python train.py --n_layer=12 --d_model=256 --n_experts=16 --experts_per_token=1 --d_expert=416 --activation="swiglu" --moe_layers=[0, 1, 2, 3, 4, 5, 6, 7, 8, 9, 10, 11] --init_std_router=0.0154 --lr_router=0.00122 --vocab_size=11692 --tie_embeddings=false --beta1=0.95 --beta2=0.98 --seq_len=1024 --dataset="wikipedia_en"
Below are experts of layer 8 (counted from 0) of a mixture-of-experts language model. Rows are named router (the router's row for the expert), gate (a neuron's input weights, with its number), up (a neuron's input weights, with its number) and show model dimensions 0-255. Each number is 500 + 25 x the weight over its row's rms, rounded and kept within 0 to 999. Numbers have three digits each.
Before each expert's rows: a language model's description of what the expert responds to. This comes from a sample of Wikipedia text that the model never trained on.

# expert 3
Sports table cells. Pipes, semicolons and short codes inside sports results tables and race grids, such as MF, FW, GK, Ret; team and driver names.
router:498504475484539510511475494499508518484522472515507481495489463514504466539480550499450534514519483528466480508475491489497470511476480523465509464520479464476504482535509477496477506481492432461511507494590500534512496498535483558508515522495552470503468518488534483444481558494495508469503492543466490493456487532500513502498494523473508468456502486477501529467532544512520449479506470496510507521466486486464446497495492521515466501513521496489489513499522485508491484476513529530533507499516504521490525490521497462469509502520475487507492532487514499489461531486548486471478509542495520471520476500537495472519443448530522525561495490455511506498514504510499482459487501520518508519504533493559486498502495519532466497532545519510565496516508482512521512526527530
gate0:495516477572536496491527500490492476511485519476506461489523511507549472514499490506492499467531508504511492506521514509589532454485467526517532527513484500469551509506540562530503508496493465467516488512472514501544525487472467523505517473461454500479564504494516471495514491471505465532501501504498531516493462526510480482515480502524503504474527521491481497501526527486468528478483518506513500514522492499518462466516549533515532514523502432506448464539491486482485464523500496473547525468502485496526482472540489543510546491500506508512512506508488506529493516527489492466455462510486538467531453468526490460495476503521522484518501532494485490509553491522493532506468478510506513452479481467494456517478494494439498530497494494485505511541499487544538478495493483
up0:485489527493501481502477519521489489502504476506524510496509470492467498495489498526481515533467472501506490534545488512456514563481495470512486519538483476488507495505459474511467536503515534501467504524510528496470482515470517472468485559464498486543467549484511531520479524512510529508480479494482560469517491461549496464494491486479489494496468522475509496481492495468492554502525492494526492496491442452496512475507482461472518500484535554517498519471517536529542503467506481550464496450486510514544491451489532458467478479522474486461500517483489527499461454507503501494479551550490529512506509491453543512477495492487494496488530534540494461488505477481476489492493521481493502525519528503508538516503509484534485466464527507537469535475471497490487508576473532
gate1:480476488505470488507514506482506503502478510516486477496439498525489498519514533465528477494513509462517510525505488497482471509488506510510521553529492525523475528489495489498443474502484507550551510463498529508535491504542527526486485496510562487510487525463488476489460552532514527505467471518551501496515469512511513474547463552489513513513484483504503538513459430503484472500469557510490491513485449546483509518502483533511501485506517482505495464534465510496490497501488522483502471498501496474463528510508480553472470485499477505491503486503547518467543522500545473472518529516456536486527550454504489482493488525527481523547457491476503480518492456525512489500495528535488510475523502484459491460492533534509476489515448515474461477482454490483525557498507488
up1:525489490523508537499550497528510480530512504445481500499487505539504502475495474509492523473505492510506517478491484520491496507504473496499508473536492491498512527505502511515472517501488514455489482534500469508439471497455492508519553508503458503527495472526474496501508455475471498549521526517463489514525520497496479520461513456468465514507512511481487492517486552493556498514528457443502488467485529482521550492482488504510539496514505482494507508505551518473493547508507516533507543468512517504550471441519472437524487493550525507493513520536505485509473480529478517491484491558520484483476457550484530484530521543475523489466577491497529502545492490492512556527545506476484528529472456505528493509520521491506555485513513485496523523512522507487515518510460485
gate2:527513496481508490562478487516473490550472461455565509494486523499509540522545511499460505467495475523514544532439486485533491540512521524483460518541484512504502518488513490508491495494519508463447497514527495461496515506480504464513499478507509511487495495522459486453506513470520497449534506485472527500487459470544526462524515522450507492468527452481493487498502474508539513476485489515490521513501542468453496518479524492509511492489477513548507514546494509490532512554548494486453481440486467499492502492472512517524532458494496508490492488514484465459473475475504495474477540527535528536520501516497476518505498457498472525479499496479504524503483513484465486521432497523490477468548531507495535486495510518507508563460529480524515519481477500528493506516506496
up2:504486489521524523448525511508526474499507574530509513507480464509507434488499507505512512528492486522498492477565529559530489511525497470540513509506502533486498455478459505500476518535529512467492508495469488506464501472535484540479505493459479510514503516528529516517446460495552507498484495519529526481505522505454487529560478514476512522499511531462496526538500518530487467534518521465520492474496480509518487481465537508500475482480553497453478501488495530498524480502489522487521504538476516521515470496525505480486436521502479507489481506501503494517545485496482512505483487489498527470523478514478492552483499505442533485492471481445516506508538511479516537510550504498454475481480463488530445505492492538452511530483470512510530503542544508466489494517489484
gate3:510503487574493455521485509506510502477456494537461495556503498483502493509519499487505518478497518547486544509535488536492447552486501470495504505500526496526532517563463471548527527499484527501525465488541469486528503498515448534481495527484508546491527510468502508495510458517465537466497533514484507491504520512488492510493482496467531492485538530492488548480487491548483448509489501529516552543493507535520468496517514480459502513511542507495509496475488482499513482525509473476495513490459471456488509490517523510539488535473527486538489498475507468499500500502505519517535535475504500511520502472487529502529510493508557507503520510487500517532497519437514568491481530498486490503477495457484499477484525463481480506514548535488458461523485547502447475496519543
up3:472476483472496500476498493499435527551521441481500477498479535494524493498496566478482541468487453471495504491492472538527546447504476465474505521487538493518500451474506536510459513522489461487501525501539475504460474491498514550525492496525474477494489465576494486527504491505446502534542503539473494476493480534486515506486505530497466430479453495473520491503515523500469533508521499527507455463478495481530441466543494511517481491502521508463473537474525532494478466498515490476514533499488497514512494499510502546547486502499469467497451479480538494519477485521484516483496489452485507501453503541509453489478478518477507481496490485481512485498516486534477497507512496481508479485503501517495503499481529502495477509525450513496512506464511492498525504550457512
gate4:483517502497493502505506517524449526527470509515484492531493495546527505528511459490497489504580522478465512491486511493490498522463503489511501461517517493504510505467544519520496497533469459498498484508505468506473454497523538502498512507461530506534467513542504486503535508493488513546547510495462477505481485479517510503456516547520480536480445505515521480537511520456502470471537553507451471479521530503522537530476518495473487507499492485515495551513495493549471455526482507502488536527491491545486515487524501547512490475476432500496522518487488462518487475502533531460538510501465483491496519555498493453476481471525529501485507526460523479497486537522483487511515451496489511506544491518537515530530549496508485507544567480517495510490497475480538476485482496
up4:506468494511481492506479538478477507503523494548511465492542476535498459488523528520486546461490512460524484451483488453510510496530471462475512495460515496521468501458477477471498539560538513508507492496488498473474482454512495515492485524501480530491493499485476510475495459467489513511528517498491535510480508515513498514516512508502483519418544482485516503411505536532497551481499485513500495526507506496502517530512506495520480510525492500464511479539508495515494480491452421522496495534542542514486469517473482502497488528422538498470529518481457564482462491508525519512501437503481470467501488493481482515497476506489492502529501545486491476485507479508521507508482486489498484486496492479499510516494519494492451494462496543531501464537468487501551472518497472
gate5:446491518533508499529508500492494492523486470532551471501495464528438498469485478507440516506502498524467501442524514520497525501483458531503511532502527520493482512548480514535525510512454471482478504531468484525519518486470474505539553491496464519525498471481551469494519543452522493518502503515522530546507471497513492495484522529494485500473491509553464545472526529536482541462505500473532514487435541502482486506540540506497459486503497517490492541534474500501482442457512462522529480527489502489516493491525475479490474498540520509506508487534550472520466504462485493512467519502494494479497503517526494498554496473512539522536507517510482515463488466510527498530472473461504508481463475470503521484502505512479524493514520515492515472481533478491459512538485477
up5:466516497534494499489527490507479506502508454510495521515496460473499505476499474502493517508514481491499482456543502505493501495476476512516536542473531502444493557554447518534503497493466484507492483524509510508501481485473496497566558490481441512512521478475505490496528560454525453528473506491496532533491477497517496502483531513487499506468493503528452504473538529504469532470529482456535492487444519495467468499524546505497436521472480537499502528535506497502508467442515449514506463502502510468510469487539497513470481518544482512501516500529529508528489488526522491538498469494505517493488491538491464511528466486517529512526478533522493492426469470499533497522459457488503498465467498507525510493502499520491541491476538498503520499489489478462478511523532482
gate6:479514536530517507476487487487523491509512522446534517476497514526424449488522500524486526496472469511511496491477469500522471429494509528467493501471520521498455500499497481493519535464517509477531494494523538492504525471524462471475508492470521511508449481437492488513530506471531506516483484463533528505508532518465511512478497541466466467469481464505490492498486487497506451529519484480482527486475476476459491482489509452469473488524503452524494484536505497540507485467527494525508520498516526492509498479483490501475499516473521499510512474530540500484523511534536485485529503499503548517523540484462526521495472492483493530541496465504518475529520522498487492508557503522527449573534525467536487538455480494513505539546509484513511551479545496479507509518524510
up6:497490477536503505475501504482509502507491527506527535504494457510513522496511460505467485507507479525483522489507494451518463519465508527527533491508517541485479452482503473483526513500476450549541498473503461501471505506536487535490525484516511462442482530493487551515482515498522466504496517495501521488505534480437502495474538530457518477501476479545543507505518507477496475524526513487493511510453496514449491496499453529470478466469504489521523520559517525511495460529498550452501519502520454444499502493488499481514458523467490528507515469523508528518513486478514523482508516537485481486500564493492515505477497518556512471524505510537503470534527483486507525446551510511485455519489494460474507522490475537549502552518517478492537535510529488475513492529520495
gate7:503543492489520511501483515487478496473494523516522473479475478552537475496498492468467490488504524503512471476504491531498484475472495468494514507499527454492476499481450483490498525489455517466515493516518439510488519529532450542530486533496483546482510527465506541492529543474511454488507472513496513516518445494524473480494484460474506483507502494458453544505519541484466471487511516467452518489499500501506464499486467515535466501443502506512534470488474506500484523516529446427509527528445486464552518549478509468506498502515503479481522515510489532505495524501498485486501511510481544468494515472529491440524502456499489507454500573491515500491500458505514515504513513493504517507480499497487485492484511526552514552512482478498457513515488479472495457521540509
up7:513506480525487489494488537472540476514508495536530497475465464481546496475461482527545538490453523521491446487470494508467519493464550467528519506506531517501498489508498459479512490498509492496457469519485538528529483514467512510525450500502530472506550502497514497492496546499527503474546449533486557523529477481490479494485525500507451511452513507523535541508496518522468471444489495507533515523505489505511524477518494465477480478472474503516471473495495495474512465516512477501493487504471510521490517488463520494490533501484500504492513442484465528517514524566499459503501511544507488496543440494493497477480527533504490500495498488493537476483473506526485492549530485558492501494528495450497462522505500525487454534482477542538529514481483460475517460467521505
gate8:484484518477523453546473511509516498506485509495535511503497509510472506522465502468509461506492510499524484463494453495541441555475534463513459479505514521528487469514475496536542477490465484479501493478472455501515502461511523528484476489505489490479523470529537537502492513496526521489484523484498526476498493519504546525508503529505499507493503544451426475475467511475503509444513510493500499472464492480464496465501489463531495541516494483487541474474546472508466491500506540466461518501501554509518546551487516493509477477534510493514503522521495485513493510466543509468525455459538484475535457510534463462473459516478492494577487482489505502516501468487477515477517489506476542503525487470501491531506517536499459525519496513496497477523478489518469510497548514
up8:524496498518501518505526493470505506489433465512507499448501491500474487513478521500460484486472485504515476503474536490507465494474504489481479483482482474481473505500519458492458436508499498477512474506504486499528465488480523465515512481529502494491511483434512498511445528494516497524522502451469542465490475485448508482539508494499473541472504549505445502470497476505501500492479466540503496514530490485453464433515479510474514471493461532498518498511486455471517489487451495478487535491495476498531454537455474497519514437510431494489485507511443489466459500511534514471504462500478526523484482498496436478491456547516531521510488531457475492471507485532513501475508485494500493520510483447486506520513506544522512489504479480514518493492481506503511483486556492
gate9:534519494461524489498474492529489472541520526503506510491538489457459490530489452494531474518536478549520467485535492531541505487524488526505477480504459505523502492493491548555441537509494485510510462481515509547503524486516503539528533509514504497497527489504490500470468499495541481473492497534487511512511467549541515540474542514493485505478541532515482514475517510472523531471455544494482542528454507535487485490492493492464476507476483489504481495485456473485484510493507544479486524502497508472500458503446516519571478507500515510504512503483525484440505499476497498482466508493492551509479484537488509548499499488481478487491514517495492512476508539500502467527522482468469457481497502497441508491528490472464550488569534498485480500536492524466541499525510476
up9:511480460479505499474482564481500488491513538461469526524477489508476465470470484487524495493495479548495494511496528525489548462538453476529492514501538520486543524497537489465491479473504493509495494483509507511501477485523513518523534518513502537494475515525483520522501521520516491490503544538487498513523499514467485489485484423538545507490517472497534495495499535546503505495490534467487471498514472485495470542487500478503478515528435501543484494490524506491521521478528489452497499503487484487477473475499506503522498506502520495544535517438536537456495485505508491515447485454482539543474550529517536502511471473448494537532526493479519511480536528506518524554497497507446516475505493503499460478507465448531524467491529479462452501501476525497490493509504540
gate10:508488496482499487489486524441523481475517483506496492491523522523507508539545522527492544476491526510483497509479519489518506522523518507513512526471500446477483515486560515521468483531513466475523492514493524488526520502476514480530520522515541452550515467487531474504528475522515534512504523455527473518540518489491484521508451544495527485484508500531552492455485468519477504544476504458559499481492543492498513503510471462486489553534497473499513509495502518468464555483541510520531546528510484539512534523527544495478522452520514527472495494504483528503513547503490461450527542458502502504490488505519488499493483522499500482499513524517475523498514470522512472505521518503488473538508503474530503509471496513485481466465489438536486501465555492552467456497520521
up10:516475516522514513519515477524492520497487474469471499521500520505497495492510500490529452506470504496519556535501506498489503477488448490494504499503480537554515507485448467488543514514501525517484505462473487516534512481560490496485445473516430542467458520538517493508490484460544510483463467560514512459474509512485534540486524477559477511527510522465473527506503532503516510487498530535446505538503448510532437491497499574529497513536499482510494520481484509531496491531487489478503479503519499473505479510485461513517491477492451508497472543511500490490495504515474487569519471482500509479548539476490521516506532495513513499512513450496519486474459515477494546498451519534515505495518471519474538519496514495499521501483501509488522518522502490481527555487486494
gate11:496452517479536537456524506500492508492544508482517510501443526540512488509485517496484452492511474503529531496490489492501465520555481511556490482498489508493510477456506495482475511481509506455527479524552484554527486533508493472558501486479501479472534510467513508483469487534504526500509483518484520519495451512463514465556489466541503502484483483528507506502490516530505509486483460527497494474515493483539499517520507539468501531529484493527485483500532496526541504493502490492500470481525494496485505504501520485526520551532469468491489538492528512466496492472497506480476498441509503497436467475520530474540491542514461502535481504538542527501513525465529509491437525539474474520503480520492425531497505447500517540524466503532520481519512522487487482503551512
up11:516517470473486521518467499501525502488502520529519514503473470498474496470524513524542490510546525509477474518486450467427474466513512533483468531485511452547501477513489504521536534493553521504479567504452503484489517524514451524495500496470488485537422529492456535497505481482498497483507500491494525492555475487517518499493478503477459532539511466510483506437535526497534499515496520505494466551496516516494496552485449502528466461511511492486452452482509528520457518474487486536496493506473515487523493519528495479487467484464485482534558511498499505537503469521499497470470496479527481483537520484506484490510531467490505491461491510517530500539505496499530514514507475472544515485519507490491499466459486488541475504485495500490514512469482492471460536469474518
gate12:483486502492487492537532519495455506524471499491486467498515493465497476508503498524494518473537501473559551490532489520516517529486501487515484511475522527510485497528455480464543505517521482487495535505539521521554496466456460473553509504488516511436492498518512469497499447482501511524502499514517480523484481464518469518481480502516520482507500527527503496531524474501495518495493513490462528515537473467515461464475499489518503522591536545485506530563506467505509492514467483464520517471448507527513543493459495508503502499472487548519453524482453489507550516497483499522483509467490468445461499533508502516519479476554512490531472473490519470457491510470519526514496533536491495492496494529541503493488520490504472494518479489513549499448477482510523534480494519
up12:498538541483473484495497487507494514498508494503461482528470451476508485503479474519528489501460506503541501512537499517490478519478499472499531527450538558510553460508482503491534516517527489492531542480513504527576531515500505503542520491495522524491507524489501486477494491470473508518484492523502499511513481494481520516513450515566507518491478490549467533521517531459456473455508523496510508524505511483476484440514501488519479479521495525500499509501499473497481520482439474493488473484521515534499489490479479476527481531526504527507476500495466528505505489460534496493508498484448487478471474536515471561470501526511453514504505495479491521490526541530508482512514574465491526515483544515552522524507477507475504473502457468521528478516504510509503566450498445
gate13:524508469458488551428501468481478537511502488501536490498480458466484490486472476502501521510489489479503467493518491495451499498514463471491506504501507501526473473474467474554494456516530441535504523472490479542489496433482506493531501499524502541519524539544518503511489496486501508493538570502511517509479487523505474517541486540525530543498489523540493481532508536488536496457514516472477532506483506483507491527501501497481466498520501456548473505487523496508539487491505481513476516431510533488464511486493480511496479499495533447498504505501505468480500539482485462488518481495523459475454543476536489439511473477513483491505476468506468505492482448524487525468533513513499454519481513505518548508511472535491490544482501518530521477529480492501491475507525534
up13:501473494466490471502532492511537505511528559500505504513514484483519475558497455520481482482485477480525535495456482518535526521554478507505519489477503531507493513523490472528484478526511489550471491464502465512479520488484527530493515545508538505513477496502484520499552504519548490482518425500503459509482536509524502525494477489470549507492510460504470467468482501488514534518453502495505506506505498540463486491503489484497488511497502478466496491542448520493503484497514481517496512474483508454456467536533519469506477550501442497500481501516503501528483527484478400544505522495481543494534502516482532480481504480466489491507494454494497482479499527544490473535479502505505452454457476470517507486519483525494505505518500524476481515445516498496506541462479540
gate14:510476452470543472534518501498500538475529498507496518497497542527501509487489454515501510553490478506470462516513529515471495486465521478464472510566503464499478526511482525491506498489517478527567487499512523510526523529489497548501529489467511481496479557446539469489521517497498519484511484451473497511486468507537510480541476497520491505482516471481483461501523505476489500441539547513531501528498490455492475520532488436493531529549477510509502520453493503512504499454502474490504502515501500491544482478509531500518479477470475474469536524467509451477468481481520509487520487512484497480511523508529524529526501510483536523481470520503483514474538475463486488499474512480489481483478572505482476515468467486478502552513532517512485505480526479516497464522496430
up14:506477496476514493534536516498511488487527534517445503514499495487522527457495497466446487460509581499477531503505499473535450488474438514505511512494451510476460518474510471501537504488510510518490540495451511488541477509510539520509497519491506510479491512461535523522499538488476495498477493467460476478497485536484509510497472512508498488490550485529507504465507470519472469517489551526529482499518494528445509507516500569466509492506487515486514552522515466487508522501483496473447511531519527496490503515542483525470504510481518495503493494506451489533530492478521479520535476510489541540509516504504497474515464473512479509520517493506473504503443489549469504507539547531537545494510509542459519473505469520485504482480461534506564518481511496521451485501479481
gate15:484505476478510472473488487513518549552482521536466501472500427497538494467526505508531480484464483477466505522482479517508509520521520501502466499504427524489497499510510520500500500515493479545534423508504507517523491502532500508495530516501507527524515484448497477459513537480513491455504506506494490502459487536503480510505465488513487509513517525502522474519466551489498565455508522499517507434525491459483480494495566515499487492509454503517510500521416513546513477483507457507529479492528536547486485519526509504479483506461459503487481462491532546509516549471488537504500482465510490499496476528487506484497494505502511493459520538505480469482472508523493536489510491466530504550506500516490517450476453523487520492501502490496511481516474505493549505480470526
up15:505538483480524503474480478490497496535501506509472471497478448469535521414554489490531512474516523516482481496495508537478516536554519503476467507467497532428525527482518494558528543480521505522511458487510565541511529459533499478473556513499475512497483498481490461440513528458520450498500508518493511524439498534484489495507472537512500542526508529484533495474473530468491503459519537516484493475511499539486530499521519553523488506535494496507487496538469507514470523459519531530495472529529499515479521490521508508510465488477499509532477513470551492494522503466472509505479494512513498499513496515488498475491472474505526478495500502481505511536490513467458508464492502493503432519516502484504516487490484469495485489502478494528513525486522489485533536463480478
gate16:470523503503537514480523492483500514520552494542477483503467534453478519537520488497530487488506455499463477542467506514447455527480532482458531462489545482455494531475497537487479516464533481492514497486535507490492487498498518511490501513521539534473493482529503443487511482533529495476526519491515460525466536517469497524471515505537524475457528483492518499526506468492475523477494488533467515517499516427524476485517519496490489499523501533516543488508525491466506517509512476470475450476478551513514547529541527496462514485498465533473536513510521504489506489457509415525480491485526535541465486477494475532518502501500471476504459470487485502507513483483477470468534504499481504500477513501472544510449512547508510491529496482475496522489485473522471505507491519
up16:479504509527489514500512466528512479518477509496508512522479466482511514498500472493496534487483495498516487484530517488540473484466500519536522529484490473501515493523537493507545476483493488473504518490526486525487500501477493500497521548468486514489494520512540517503474509490521531540507467493505575560534504455507466487459495473515475491479464490483506477500497489532514488545556460485488516480491522519519507495488559480535542538488486524519504557483440512488472476547505522556508555489477532500497478481518480493499507514539489572506512530461523486505485519537520512519504443471511510466463438497469523491453505496475499504492493487528500462467516518505495515466507485499459443489490500515485522519481516503516472499466461516568497502506472483476537498462454477
gate17:511530511493501490502471511516504484498494520512538523601499517480504525522496497492497493492398446493491521548438501465519480501491479518483493504514501481504495491538495502445504501520486458486520500485509468539469474518499516502475523485503532532463460493472525468506522522522499480500503492488473470507485446444509547475475458514506515499476558487510521501530500480492485477494483483493528484493487520508494479484545507532500511497504470527507502470507496507517486511507509529509512491580481526473480473517558452491472499469504479517472515455463548511486491487521532481480482503514524514476506519545485473507502497491481492517481466466525521503580509490496508500495504528522499519482524503464492455485530488537462541491510516519527500475488503545493475469537488482
up17:520504501508501512519526515530543479513505493507476461479517510527503494479504482505470505504512507515482525464503486563488521533523461469459513515473499468514527517513481450502487459492531482488479510529490475485497529480512494535483505505503473502514471562501499518510509454478495559527520481519508518532502507483487514524472511496500502472507522422482487545546501506487491484534491516486507460518498497527470528508492499512484524537467507457520506538483517474503496498484521454511452503460480461515506489466503536482480512569483500523485510485493539469473512512498449449511488474472511497537481488427522501482516502470507506504497491487432533500521518500496531484531498504469529485472517478536475480512483525510463518524540451473514439514542478501438563511500494499
gate18:501493481498465501539471505503444503531459520501463482536501466476514473446524454515557489475484495478490511486512483435505469503481502517470511505539528509531508509512522476452524491500454478479536511552516515504496495520512506504476521489501497533522487462511451446433487517469493510536489519515481506484468486511472497496459496538475520523475571481497466526500493527510506519505482469524531523473501551516510488476547522473458546504486509505535453534510504484524484453498471497501514528512466470467463530518522506505482475507476534496508489493476507495458472494509518485491509502528486473496530465502503492525526553493456485533537477494485522513488490499461516497526525520496528501528544497531534486497504529467517509482506507557537488522528518500469530535475507518
up18:515477466505446479505517481534499506475502508475517492500532537469512506520494488497491472511514478492535543469520469541508523521486482470511485516497506525462465452498493502507528511448529530499508491523470503450495501477494506472537467507497480509472499487531447550517442495488498500492487489498496471521537527521503501512514489455526524510520479503495533469518547504457470513504547501500502483537494475472501528465467478535473499468550507477490490516513505509501475537497557509473474498487500448505534450497466529559507494516489466474494518475459535518538503512517547520506521513528492504510475561518466496491531509521500481485469578500482481511533465529490484464461489519512505511505464486471488477498534464537523490473502450502445497492535492493532496523533486491
gate19:514487475497506514513469456509508495509483477450498509534499542567488475487541525499512489516514487482489466499498487521476509502507492461494475506496508514515483498515506488529517472545437487497519548457484549521474518499514516507516499522540555476469516501511511516465463509506474527505562500496529550478476499517481495474458529551510547460502487477484507507518501491492477463441497521532512550518496492501467483503499469526550499491496512472492484446506482519492536532482519522526515503513468477503486569543487500487482520475473489432487500480537521504467511538485470492477525512483503531515537503493470491495501497505559470466495490511516505516488508472465537488500507524514478463558520506485453499440508510476476503492499471503531539544515515510511460533498506505
up19:499508487517516505526497483470497487485510476513525536469458540508466490519500450487529496482546491523505511468531495517494484542528466505544525488443500513503512480483502513517476464507491468484490488478510508532506499489526498543538480511475523501551542505479492522459484488529469523531531539490572522541497500507524479480473523525447511515500509507464512495506511535503487488481491475462473479481542488437526510479507509500499432494473526515492480462481514500479521564534514522484539484516524510510528478487499460493487546503521482467479479523499526504501540524497516485561491511510503510478526529453451494516454506483492490505487479499520484504507471429513494465529511512509501519534514454562470503507522523477529483475536501458522503473535479501510463479494523521
gate20:486481492503498496506515458505441494509494556510499504502487483509477522489539513482506560473473500466496520495463486512509462521514515481501446498512532429517508495527481482475487528488503492529517518510497495537508478475473515489476514488473501510532469461495486495493546521507487477538523530512512481464513509477438510538554444487470539496496525460475452523497551491521506476508505491513472521473497488469484556535491514517528526500494501539494506487528530493492463516458510508547528483509518501449510535480527475528488490483496486523497496475458507500525476482496524519509496539454521504505488547514489496507512540470510539483472470470571555538449535506474522497536500503513497525524502468491504494491465502508496490531518461480545491502563524541490526489510506502
up20:541523483522549453504544502491476504486463508477498494458476494509534536536500515472451530508526468486532544474516474550508514499481499475502458512492502521447500468492477511505510510518500475478502508535512479548534500522451471494505540471448533530524459497514483497525536524492542526508506494515489451480523487539495485517493489503481509500448531513508500522482468530553501498505482461506474498528487431486477516500486476519475507504505472498514515472541525471481499467464533508480488462471534479497504504470503453501510519490432460514510464470494544522518503486505504480500521512449466513543536523515509496492504531469526524470463474486511513511500480526538520511471507477469487544464506474512527524502521525492515445530538493503549514511518497472490502489486483507
gate21:542527524505433529529498498477475514499458474485516468513529524491546527493530501499509525478470442469471436480501466531470513559480504508465496501477478476517498500517555476484466478527490483508517486507470481459513529466477474477510538520477511472498505483515521514518525483468513487484525497512513476525532491508507522545524490545496493493478466527528506522514486459468503479519511462480514460525497489467476511464556522460482492522479517471513495525506558490493473482484515484480540463488516517505530501503494516501494545500545519504483438473442492498559493501562535478466491494507498497493506491474501531537477528475460481496513456495503502500514553471497519521540464482497535494497492511479524533556483492492495473500486486485484523508514517524505481510491538525
up21:480483474504516502500513511509481517517471517503490530545540479494459507557497485508501515508533499490544502495466539497542489483495486492540484500506478518512497540523528553519476513485531498496486472495524484535509483535516514514490434480511512503478498481493554465513509516462485482488513471476511519496503459501490531528486539474506556502469536486460520493500501521516445461449503503479515550476464540533551508577451470566509478482511461508510532510488494494453517451509512503489487509538513517527450492498511497449512482480479428486517514523534505510477508491490507492496527506494473512510496515499479517473514457515488467510492514490542509525521479517535496496488545485527477519491477495509508459497546467482475504514457519490491499501498507432515530487472484521
gate22:454508496478497494498510500506522490531477537468551534472488485526496544490493499486537519525470469510497553497483473496516518535531526528548529528506507504470512510521478491502479496491479550487485451511498494472541528501499483517525546481563462471462497485486440455447487513535476479495500486551489528465496551465542527453513516511487481511464510529518478492531483548524523462517496482522495466479489507475522434458499492455485496522496511490492510522450519541516482488485494483549512457501555482483523523486530500548510436536505486500524502476520455517508531483477502474481504514474480485508488520505533531482491520517516501504494474478512516509508501514499541533473507445471527496493497502502511473484503478518504519510477501476542509496515486506495492521538496540
up22:479503532495512498480533492464456467475487498491511494466500503510536531489493497503499487523498494488526522472488507459532511491511515454544531530507468513534529528502493520486520526501530489499526496515490464501523528501472471501487509504484478537518488481495462486493472552515471526459514504485499465566518543489495520527460528515526509488449501528490467475532499492501477534504487507501509489492497499501504543491466460541520502501535498509516506452438508488487454513519515460479455506512535459512493526532503545517452519485479506533445495530514454493468484496520531496513455499535486521485509472489506495535487513504519468474534544504508519470478543481491518519528454497483501552477512471513527474514467467550499530462501557448433527514479486488502544481496511493
gate23:477535499469535536523501501482518481512509528511495507500517498482473529566497481501499528501501497516481444516501456487491470492524475466503472477487488489518514486504530484487485482497507470519538492524518494484502469491503521504469540501546483477456496474454474506492501504506513458495523546511470517474483543535502515503469539532515517462520506545485518510472537559482454447457508490486517503511523545499446461541527475514493501474511532486510500533531479478481480480450519526501488475485479477500535513501488502481496445521502529539507489504443508500503523483534510552464514494517496518519479513474515511533493476501514501535478505509535526479498449462544480520517503538557528478508519497453538503480516472512428513539494525462501494506487536505484538522499523463
up23:519539478482528538531518518480501461475501508497533485488503546493495485556480473503496524536474506501537488512542463519477505493508521494515466489501450511519546473503510470497467518489474470489553501532485520516541499523484469521502522510491517489498504500468506496494490494513537452505484552496451528456467553518477511503483518559492503472514497498483495489463496569484483444458473506510462490499492499497469485533508514505465516498521524506481483467487479493471476457436484489538494493468474441503478528469450517476499498486518514509514514501443490493502529493519530539479533515505501498483495509474522499528490522453553473499485511500526509506488464493520477503528504510553506512489487498492533512492468490486463530503498504450537494590478493498461527487528509496
gate24:477508503444518497512490510477464459481514501488503480502493495464512467472529519461508516472524478494522523450528486476496491548501472527563506499465511527495534526524503539517513517473497539475483554457517512533484481513521495513510511522477502498456473526512515529498479553506458526524525451510530480505563474498492526528506524505470512468533514535493503488504491492473505524455481445469472500487508489485515478533472461504486535519502512469483446508498502507451500442511488512458474497493495465487500520470459458431499502510501473517512525488504509490496481496485448476486463503485505507468532494543489511501493536498508545474530456470490502485492501483515462525485479468504513496505524533486533550487468499513506465510506465505539536545456524485516496463470515501
up24:515538502489500482529484494523467484525484496493516493484522483503495529493524493488504488502523492468537493469508500467458500524527483525514480484509534526540522542489562470524526512455511519495496515499531534461508488468518505518488505541522551521435530519499542459509523505518482520524503477475499501499522501526490513478490490541495509469542480465508535499463557518510491471490492477513485476514474500499518475539502467503477467535438481440517408513471500492510489446530474500488455486502501449487453529478483470488506545522502492485468480518473525505491475513492508478499508500504509492495500509531464519478466551490491522498501454492510499521473498488504471522501458489512496514504495496495491552509465560549482483533550500486539550509457501492527506516502507534
gate25:517484506452511557481511493490496509504503495501489533492519537515460485499528485492445511474464525533510463472495522495519503513495485487459478481481535500529455483513474486534485529487450491487512477460509509531523449495488482512455487470563458482467491456502502498536496542493495496529547484514479499477501507456498517516490544507507521451521530553504537488455497503451470489462508467519469534495516514505508472516518485534473468512461510481532513481542507487485476531499477532513501503503514510517475504515517478529491488495498539475496477518481498502477478481480494416478511487490511475529564513525504509488475514513524531478514491526487518523468496443491479475478476479508487499516503513516543515547537506500501487534572513462513529468502468497530524479452508526
up25:503490480444505527465545500480502507522485497493506522497525502501473491485482505467455523483500479522527496534484504482530483510527543500480496515505537484500471520530516496517490508461454500533485474501460516504560532501454472510436516501524488498469476492491519498496550502509531485490555518490473537499490496454488524510510556500512516435540511519479523486505526504490534511423451499494519537521513516491507473522505478503485467475454513449512513529549516493449500507508481541503526479488510509543482491504516510532511479480533495462454469499484496507479485461493497467496468497484486514500553473510497496528471534461502518500505487495471544497488541457493477482489464505487477509499507524495538462487492507485524505562533486466540503491484476454528522499440505507
gate26:518468501494522548481509513515530509432504516503515472522519514526498522502514487505450512490434510483484452494526509488481464528493513498514495509513485500501498472482488496457523528565474532524487490476465509462493505501506485528461509506488531509507492473451476522497435469516536487471465512498462539502472445484498503467526429523492500516504504466499540525532482515507461506476510480504507534473470510513470454503500504507506527505468479496504502511521496487484498470507539472487531498539518460472570505463550511505558454494497499468474488464494503500512488494495492511465486502519527510515486482503502517504537521542451488557531488538482478468497486462499505540523494500440486482527480489467494488462531482533509523492486475487558518503498481477526487531502474489
up26:477514481512513497517498532472517521474469514505484504491521512484519498499552487511524520520493501465498488491476479479462485552515474527508515495450493503520462498473495508450529487447533501508523474542524459501495522509493490457444490473545530491476499531482520504493497451506510504542452501492522486504477559476476464486529488477478503481497476503507514482518545499494523502555490517497508471484540513497532506486515484479507470518494468462515458517577554504478553524497468510509509482468527528478485484483558498508524483487458475470522503468525492497482512463544519508483519455515532504523529491533498490507503466479530443472504479468488523514524489466496515517521532530475522484520456487514519521498471492532521506520545525522534473495485458484529463515461459478